Below are experts of layer 10 (counted from 0) of a mixture-of-experts language model. Rows are named up (a neuron's input weights, with its number) and show model dimensions 0-255. Each number is 128 + 24 x the weight over its row's rms, rounded and kept within 0 to 255. Numbers have three digits each.
Before each expert's rows: "comes after" lists some tokens at least twice as common just before its tokens as in all text. This comes from a sample of Wikipedia text that the model never trained on. Tokens count by the router's weight.

# expert 3
comes after: "\n", " as", " is", " was", " on", " became"
up1:112121122099146153121150130175146127130102149127119153126115147133153117168152094147136080137162112111112110122181132110130141117153091149144141120137104138122138146169147065117140161158091132104127129097100097163149169148110152092146121120155173127070113161119145127103136130099108181163149124142103122127143176129143117140104138154132104126155117122112129173139128163133146167104097106126161125106147149136142168082135179119111159110078114127114117164097144131111140104142109143170115123142103179130153123103164141116079138141163088133155108120092173101145087077121144163096129129086136121112127102075137135123134134136103089119100118175140094126125152124125121104086137130088144111117132136116104148115147128108102110117117137116098162135147105178145098146123110176
up2:106102118109129165106118160119104157155124145145133164091109090154157139118112159142137154161090133095180090161112117137124138151118158122158179129148079129130126153140153158115097121138160118118123124149152099114119119097152093110113117149096114123117138157103087141147079124132144127130096086142108138068125123132152168140138140113126144146138139137128130110122134155067139108149094144126114130099121159106163114132151158153135119165165167109137117122170095132169161160163115146115147121095142124141087081127148108107082110119145154104131123102164112107121158114148211159137100089171155112136149145151149125152121114120143155092131094145136134120124123149085133152133162132110108165111118083187155150111118133141133180152134136098177127103150102122117133113120126130

# expert 12
comes after: " the", " The", " a", "),", " an", ":"
up0:136109143105109181111153127116130148159145101111110114103152093118132131142085137091161109114114108147103124155113123144119110077081135156170101201112175138179091088148121104095187153128119116142174158111181134118109119091121133140108171170128135132141149115110107084142164126124127094159121133135151098129114141079147108122119140064151137139149124122147155122098114129148144173140093125148128090156129125109073102112126091148103140135164154138109143102099109137125120163137118140127144140189165124123092109139102173083113127124175123128148156110141122110130126138167123117130108157115150157146141126139110114146098131134092086122099140116113120165128102165100137129142112109160117129130105114128154118118063120151128105145137144123152148155173120112117135112099147129
up1:154165115124140134190129124114151121123120110159126152126085080114116098139118105087151140113193121142119129127118142155116141088113154152161148093117126155121154123098105094187138110093130159111164151162120111081128138128171108103122111139111135125142132099135144122081110124133161124145140134121119144138126181125106091125137163130141112136138112079161118128148128141131112111158137138116138148120171169133122144144127148104131121139161130128087104166150164144143091153133155086139122132164135079173126091187118144122122088149101153085112129131131119149078190142120172086152101153140110140100165124139121129151108101067092153069111108156144113144146158109085145164133144100135111084132119105116128121117125136113129123160123119134125132101095175140123111114114152143

# expert 44
comes after: " |", "|", "_{", " 1,", " /", "°"
up0:114118091104118126144133105107117131167096126089142152127086133120106150126151133125131157190161141066120120146148159160123142134118093102206113084115180132138158106150150156123136138123096105087134115167139136096146082135115145115127114161141104124096077157097119109123114148100112134155147153119102129122127122116149090137154124092130144168123129155124177120158115120138174095076102131127153126135154100172135116103139107110130111122132155154113149134094123168129134108123100111138119136146146144123138127093113137103135084125142131148159142140126143085145159134111106122146127177174079092119121120127109087118145102180151098115158152078126150109129123121104104128160124134108167112119124140168110126114140144113061141132134102144074092090129081100134120130149144119
up1:100134108129112146113182155157153101134145140130141155131117157072136150139108126145138126151116099107126154102145104142148122117105127125124123157129150126146151123119148171128103132091114147095116142123128138120148165108089140128145115117119229134089111133100115165117138115127146132111138092147148153152096089119122164126143112104135145044132129127102175147123134140100105146142110120145087114138146107145142159124119092169119133173147137143106124140129142138159146149089134150161093110115166166116134157105138186120149142135193117127159096108134093062114131129137146138107101164100109108165195108126101148106115110112152134149153118127118150150085139141152122130147088107129133136161073113169160120133134109130114112130146144120131114090077114088111115169125144124

# expert 6
comes after: "\n", "-", "|", " •", "==", " MPC"
up1:123143141096169130121140171146141134096107148142133182169116139123120161135122157160136150138137141147125106154188151164193125136085147139109153143085161103159150113129173083099096106103153148119090111110114129124057090124168133111124157155125084101152124128134142106079180124092137115114147121130121181110099110093130099137125115104122121143129146139083119117186155154101130112137125114115133146147115136146152140134166110147127127127133169071129094146141100113161132118100134130140151136177152133158146158106163145130141117126116099126134138106109140120128104116146114105105122145127116137112138123128158118103129164155174097106115119119121089090131129130136142116123129118064139173155136146187102134131111090069146146145140106137132126139091123095149086117123124159
up2:121131152127140174123124149120101116150133156119159130168122147178137128118121112132136137119117161110150149121133146106136091127104108146134142152107078069209101117125077119118153135163121151164120139133145137163089144133125100101122133146115150148106121124106151122126113100134184110128149160095106119128153102071145100139104132156123115108124155103113130108127091130132127112173145153113131119136132135149159158139131138142105126110147135106104107147073108093109152139131128152141141106110148111132109138098109059107092110169154113099086139205110127157127140118116123161100147137127118142135109132145118150101139106096116110136151140158163133114122122085088140182116146142161123101183133137130139089052144104154112130168131122152171094139133193133161133142115143129

# expert 32
comes after: " |", "|", " /", " on", ":", " with"
up17:150101103140101148135148098085108105153121155122098149130114079092130141126169129133134098127114101158156118092162076099160109150084136122132125148111117125139138125176158126124136123152111131144111119086106138131135123134120113166088100118129120137133097128081157109160126142116149142106124163140132116136161125130145108139169157111133164137104123136127143145082110155153129084109144149125134169170146113180094134108131105154125117093112123190163172154118115187134093118132089117144169127183099147143126091121113105103142076098139108146130128118124151100153144169135123116153125166161127137138125135101137115143130119120117109089105118122152138167098155127178108154144121112092077117120124162110123177159159063133112145111117108152110107154090157113161161119105133157
up18:122171133112134100097140149171123116144107089175095070101129119096140117119109115149142148146114169148137138144078101137111081134148119134100140163094147155117183170137111144152137160104143163127150140137114130137138179111115137139104085120111112166149095115163104162101103118112145122141120143136119194126138099175179115149117137144149132140130138164109117118153159156121136142111131122102131129140131120087173151121112145078158117139099121145163110138111121176166107102099148099134127142145191145133102103118113165096138110075134130136127140126116097126099109113104131110152110152162135117072172146095119145122150160145110139131125144135139127119131083150147094170149082144082116131169095112122112105129118143162153088109145156122084134131135129145110131096129101150

# expert 35
comes after: " |", "|", ";", " (N", " B", " O"
up0:140119164119170138128067122113166123125118133140110136112158139101166170127127132137121145100095146128150111089121158087077110114138137099154139116100115130120113148112166136120109103121110111109117181114139151147109088155150134135113093128149140141149159154164140137180132118116120118141112132148151137089097151121143185132144139161176122096132157130150085201159111126106114140091159102184128097094123137125112120125120118134143117126140165165160122166155149143146134147133100094151148122132174109130137117145093138194122111122128130132101133148120153109063134155122149144114139116100120107126142076161086130148151143121162147160144115112127094133119149125143171116124109097170144115112091149098146142153148105177116078129132163078102121166120131109126154122149128162
up1:125135077160156133114110131135133103139116139152096159097145121143111138131106123113145115101094146119157143114118132143143088140132121096139120135158094142155179115122101152085136127094137134105145129109129143163165106127131146115110118121098125106142174084115101107160150124092198126135126129144117139104127131093110137095127159132208134124164143125135153100141080129136101148116094126115127165097136182119109159116080084095140105097104092146152131130120143130130156177118167123114167110136190137126124130129174164135098110121144093117145125098140096145104127136143135147155133119123116129104146103113122116182146146182105120171120161132156137125133159135166079108130086148118151140165140144111152108074165085119125124101109153137141180109109107131172141112111103140

# expert 38
comes after: "\n", " |", " =", ".", " ==", "==="
up0:156128099161177125136127115096119120144118085145140122154149128115140117098164120099134099108194115177088161110102144151162135147154107153120130136119136171144175152134089123117118164126109112127172155114117118105122107161106151133107101154113130139105134112155154115139100125118134141095113139132130139139107118165122141157107098160110155118103144149125132128139140107097096142164168171119152199135140106105108128151159132141099115109161116139172154142137129130117151152127141121117114107137128155143080172069125140128158112121126200103111089120124122094136134159104135139111120147132133174131156152093124118125107152109131150137096133137069163105140144099152103097116159112127118125081146177116100113065132162130114146130171127110168101125121163078097110112131097108
up1:113099150136155070123111143113129156141103160121123105136153134154100125106143104097129109135150142122111131113120147142139108128145095137118136142144153136135111140137178168120167131121136130092120161161143107114131164097148077157154168123146112072079134071129141104146137168182111149109125134124075170141116114143116128131156084111111202102098100131087105124088158091137107117138120138144162120135162134113132105182141109147089175152162129114118168127113134103101134082128106141137165145105090107107135112141133164151156139143101131130112119153118181131137126163142132150148142174157087147108097142118103127105119129145117157180151110114120131117149099140140124116111125131104153093136124171144099150133086141105132121106132170141113121127112116190129158090116130088

# expert 4
comes after: " |", " on", " September", " in", " January", " February"
up0:109089139186119132115100096159130156110117163102066125148148125130117180115123125105099110137155140145128114154088137138106081159144125154105134106127111155141105140140151141104148116086121140080144145116114089202086125144126093149123138135158100130099110134106151067128112105069131125141138086130153141121159128141076129179117125157138127121130123095150161135132130123137149104128176117153129131112193133142105097126111123084098122125139128125146113150124120174059118155149130095137120127137164151188140138110114124106086160127168133134130156184125159108138167123116140126204141120137140129132162099106092107143152131139153120112118127143101112128135096151098129147134140130144090130112116144114123126120126087113146163102151105117135120142132104125161155101163112141
up1:134147125117133077141106120102139159136123128142126129153107129133143143094127093173152112163135150111118112137098121125120141119157142121139085107121088125093123177090099120133117141123091155141148134109166128146111142162137155127143136093126106107104139152148129139132137088119110125117169166141101133122097140143131135094143106148139154139137157086166093088115163114168093140107113152113137143130115151130099150172120100084143141111073160114130077195165078140090160113108109173111159146160128140121160121124125106126130142121132129116174123097089158146092115110134158130180110127163127109112103141148097122108124161128171167163120130104091127066086106172142136121117117136116092162147112085142101115105138152168140168130124148130110152110114189125169119136144120131

# expert 23
comes after: " a", " of", " the", " an", " with", " his"
up1:115100136138118097119098136142125156111133126130158124128149154145085089118109079122142123140126134137152112151123119123130103210161085142139125130118129131141054087161082086125085131110117153131155120149149120135146150117153187128122108111129155094137135111090137127089114112104154112133105130155132123133103141133130142154142119114157155143146104118148143140137132122137181121151128116151085120142141160115138192106150121132126103106123158143114144132091164182103171099139176151144098110139132111128121121134109119134128094124152103100126114098091123118135100168163107155122138087156145124138152137119134119103161135176129149148137148120165150165119122093121111143138117115162052110095120116115170144161131167087138132180113078126132122144140108097176125147084166105
up2:109133107104148124117143099092114156099128114128134163046128157063125131186091129148146134117166109111128200144081110103111113082094128113128147119131122143125139133106139112107151099121160156159099135144164121152146104122122106099137109144114133129079089087119132099125105105119170102166140100133118128150127127130114116154114122128107130106124106164135116150133142136139128128151130096131134142146127147138134157095114179095111128119080123158082158123113164165100136103163126130129150138131140201143102122137107119135129116124120157168123138135102120093117133123138109108109152137096145103139103045123135139076140112126176133145130153168119169115147149111098130144118145096104118101136140138136153085177182129168087139125127157134137170105144154104117113118136125117

# expert 36
comes after: "\n", ".", " \"", "\"", " (", " as"
up2:133116137122155104136120127144124114102114140122102154114123159179147091137106159148135128141154119134153123116073131121133118154059128097125085137094144127167141158124156121134111132154115128157138141170177136107093108150107132119151145155170117133135143116133158138116091130165107124072138171096112137092122144166123094064114080115110116097152143130117121144095108104146100152156103109086133130144116122129088149151074146175107095112159115122139148151144123148134145100107130106141124146160108144122129131132119133143124131167106176114130216148127125094146104121099090099163134108121147118161106101095129150144100115111135123153100164119113153089183120100164124163088100143129152163135126168146117143149104121105103150152124158110081126125115133099110119113165129164
up3:149170089138140129137125161126094116166121137144112092125106117129147135111111138100156162121105117133129160124153125128119131098098144108140212143137100143142130091151095106124110181134152168188104137112149145158120138129128116126172135118099120123127123115128069142182121067129127122115130151096172104114125144080118076121147089137128117124135162142119113151141172101135151095098119135110138072168093113095133094146137118162098157131104135146148152114122121145109110138105148126118099174158153154124113136111123127117137148053144133209109114099128138137125129117117132113126151105076149099165151148115116109126106139175115160108071134115123189105118108137113146132122124114110129100121167118130126128163155160131137107106139110132135103147102138139132129087155128139

# expert 8
comes after: " was", " is", " were", " be", " a", " been"
up0:086180115128164154149110100132101111172149162124099141124129131160073122097154107172107105103154128150141141137154094122147104117115128142103160164125138120115136114127141120110108156134138134129112150145107115139137136095159080113170064114153132124145101147143114078146114098130156147144153091103172104151168156118158088181131141096124158153134100114117110117119119155115113171099094134172174132146112157134128088157146141134128095112182126106133095134125130092076150121108110132147119128134182132136128103123148149110182161152094108126102100112149128146113094128174167141134154098152119120133133145113102113142134147101100144080128129115111129093074118134126151139140120136107107129140115081157136134110133113106148144086112111092135119102184166162133157117120139124
up1:111124121170163127139112105135093146179133090136143131179160118124158153102088149104131155127150081113124127153147172145133167075141144136152123147102110178108094142144132136102125151188136165110165131112183152128150104117123134134110149111128117176093129121146161119109137158148153117118146138092172105106134133097087132119136110109153126143099119168102131106123082121143108145090141165153093122077123123145148131117116109142141115105135145145124170107123129170119138080171124144132112138123137161133140119122056152098150090111133121137142111149106136109136146167122136131149116147148161160153130156171146141105166107169146136084139109118099167107098140142097119100103142132159135102109110162120121131117099144130111138114083131083135151171143124169108088114097137157

# expert 0
comes after: " of", " in", " to", " for", " on", " at"
up1:141111105096137119109142087109163124139127095114101126129153143098087130148141146115114106116084153150177090135111135130104098139109184133126135097117125102123125128154138157142112075143105107108136138179093144069138157116109143144200134152141114167124153123151186121123115135120092140131079142161074139104134125117089125158131142153141104162131154116141131129122144146135153163099127130095101118107134137119109130101093160122099117150119132122128094099092136115124096138128107120154172159174110119140093147113108158111149142116111171121117196134168133127082101108153150126135130131137125137186170099080086158098120125160110126115129150124163165131098147126095124139140120150163134099112133101152137148118112121104127096134083133102155143125159134096170105090109118102
up2:131152146160123123111101121151131106118158129144147099109114122110167145177150118148146118119148159099125121095132107154121146127106086082116161117140147153092147141107158127111098138170179151158116161128128106128107163145159141119134121146089143138134102149119101118163084143090143152154122145148133095135150124134129101131119081117081078166119110102170112096130152095166119133099118175174106134114118161110129161131136140104181108108182130162104145143122137194142133110151115088136164140211126104105125155107126094103137121186174134121110112151115141128105091143145171087159125105151116088137112167117111135132124122143125163108100116143138130120114142138092124119129130151119133090103171123089118152106115103166138132119146145138104147105153115154147112125126105163

# expert 31
comes after: " the", " a", "|", " The", "The", " his"
up0:137161150105106060153146119129170106150099123136112141102088183175115158152146136108135115132130118139106178180102105119121207121075115111138127133133133139131165139140179135130104116137139141124141173142104070140191174128131095119139135103123166139146121112117096158155131130127131114072146142138148140131090130128097142150089083136158138102155136120132159106150171108127140140166105153127134157120119111117091148116144115099138081095067096142172095154156127097162142154142122130151125095138124136126140119108160097163125100106121119128118117158118132165126113135104139144118093181139089168150133136137116145122142146149133124134145119119105153137144131130119096136132111148129136128147126101131086091148090156113122152154114122129075136106124150099167149159141126102
up1:128145151121107131149144126128133131129114112130152107143130164106088156137170118127140148129127149113161104132132114126114098178154129145120153137123099125134138125142121101136143133118140151142170123126155162092122145129105189126128149074181127114133122126125161127080160109141119118160117060189138137125111092103150106117191126136128135119121132169127160132137149138132120087119105117138162140090131163102127156182149142148101108121076131157144144147086159115106139081140147144115117119123122128093123143123153101093103156130175167171185074164107104135147175130148102110108143139130125138147112145149141140145120109142112098129138115105132132124149119168129137118159146182104124135112165119136138139086099115118147106086103187109092143139162206130152117150140105154

# expert 15
comes after: "\n", "|", "\n ", " ", " MF", " Win"
up2:103135055170159115117083192138137140144148145108150115104085153133119105120142125122119135160148124125142136136115134122167137125158149074107139138121159089113115125147137130157102122138154112139104141136113112122099107136126149100141099114144134183133129145095162084138126166164133128108130101165113163100151122094144121102111079132157157125150147124152110114110179109081116119149120146147118112094123082108104123152135067100134127185132093142152092078131111129160134098131130168111108125146126122148102131088121125122119138154171166136160118112124125091118090125157118104124145114094126154097102151123102121115170104136120106143147115121111145128112109138143126092107136120128138089091133110101112103202115123117118093149176101177122134137088123098169127154165154139
up3:122177166159131135126153119138149118123152126069125114142130154107110131129121101143087120099115097076126106128142151063118159119123098084131163148171131122130085106098152132098126112115122150131086118107110147154129133111095102124164141125149166134091134099114166122093146175108063160161086177120132084138135128124142125211140143112127113111107122131144139142069155123117133087137159123152154101128136130108136090140095137139118137133153142123147151126116161091086117144125146112124093143120180097098115136126115160138133139115107151125106152102155128090115152129158123114129112138101120117152172089112153169162134142126122148159145177115100159114124111116128153090115149157172109145136116130135132090142119161180139126109116160122152095141154108131136145153086141146

# expert 46
comes after: " the", " a", " The", " and", "'s", "The"
up0:150078155111151128096131111138151116143140140125124127139142167136122091120203135134149141124134159127082148146139128102193071167143134095129114163169138107146128147131128135105111115143099153083165113126138142078145130158117122111114165109098087149111105155109098138128148129171124169143102092086121151137112103121156124134098123144173147130109092132135150128126087118108082135132136138094145108114131136101120154129088137165117083140140138088108114121138124090104128130105144109145111063088161124143123080142139091157130125144137118126078125120149138157133116109111143116132167145096161121132116098107136091107141126166118128126142115135145155100117070122162162083123147106136157094100099135145162156161109149133132129166120101165189103130112149130154139156133108109
up1:123101107144161083124112113135088105146091137153095134122068121135132145100164144092163113118124125114135100071118154108111105110091122122133188166123109107158143099105127102139101175129103151130122108134157131113149153140147118109108124146128112140104149133122115151119116141159116083107122131100158152098112109113134126102144102104185089148130145148130138115103131169147111151110128118145125123108157065095135109072155145119166122072108097115124105114166158115122123158102083141118142142116108135126088125137131116127088096117076097137151144126116150140092163183162155134139109080146146136145135154121125104127120110155120123154088124061140099149121095129100145169109191118106146110178116142152134133164126153106117116126154145093129121150172115119140133133119098130

# expert 17
comes after: " |", " a", " an", ")", ".", "–present)"
up0:123090140136114139127131144099094117104151139163115134101108078108167095143140135135172130120119132105139136128124143127081126131108127109131134134113125136125142114148115103174131142121128152115157135195134101177096096164126128110144117131160124100128142103165158099107101131138151099119133083111177142180130132098083121068123118129158112131133139105123137089128130173098121075144132145118161155123125114128132143158128131118156115061130130111130149123101135123113160160190173126122137129116144118095138116162114144133172130128114170127104126082122123179146137110118122112143135184089103130135138128155129158110160120181117152134169125153117125138109149133127094127131139132151184049124128162154130159096107147200102118139088129115143152146148134157168147156113133126
up1:147083099202109137130145135145114126166102151118066123125114097150139118146121184163120129180133153106097153139110131092158104142141135145156130132126122140136165159137135144173126131128109125100126140146133152156126114180175163118101195119105069128164112071143135116124152109108130138139128131083186148113121086081127112121150141134114165084116125132140156127162136128074139127132142134119137129178143122121136152092148155126156144141119084141135095104124143115114150135105143170129121123127131136152168123098144097138111140145151159133142154168079125145111090159176096088101073134130117141120117121133119131109138108157143112143092134155138155108152143081124113160112160130140159088129107115156187132143097133129128133141121140132119115124099163159142131130108111126

# expert 42
comes after: " |", "|", "==See", "==", " ·", "Personal"
up0:117150120121142098101091137151132129137154099085141128167120126134083143162140137146111151100130161152124119102129088112093141098129120124134157088123119133140103130118102121128131096153156128119150148105119131111110119151164065163149086142097128112138138138160112121127126145117124147130119199137151116096110132116108148182141112111132136139151164149138075105150116102149118128097181137153148120113130088169120132124136146127119158105149121122086109140100148139078147153099104113116112123162092155140121131068169142144128135127129148153144116117167134138135139094124173069171159084125126147167092138182101114162123105126141106115128097158118162113114074118148154165130167164126152156142153121182162117090133119138112133195158101150140134110134128164149099119120136122
up1:154139087110099119149129126127127105141141122166142162126137166156134108116123173127148137145074085171152146142129142121112147134137102118154109133136146104150155087132150118148116124102046134159139139182146123149120133131086144161123153117106137120135135135094128124143111079155140159148179103093119090136098094151150102118132139105112137133132159069163105144119087110120086116161104088150143109116183095168130147174135102123130154160124121158187122163100156129139104135131135153143092132096132137114102146125154128131154120160137142117132120136129141146113143169155182144109101174138121098113135107113135127163140154143156097107083115112151114100141158087130085154125128119136120139151092125066162140145089162101128113125124160155140119126108141130151127141090162137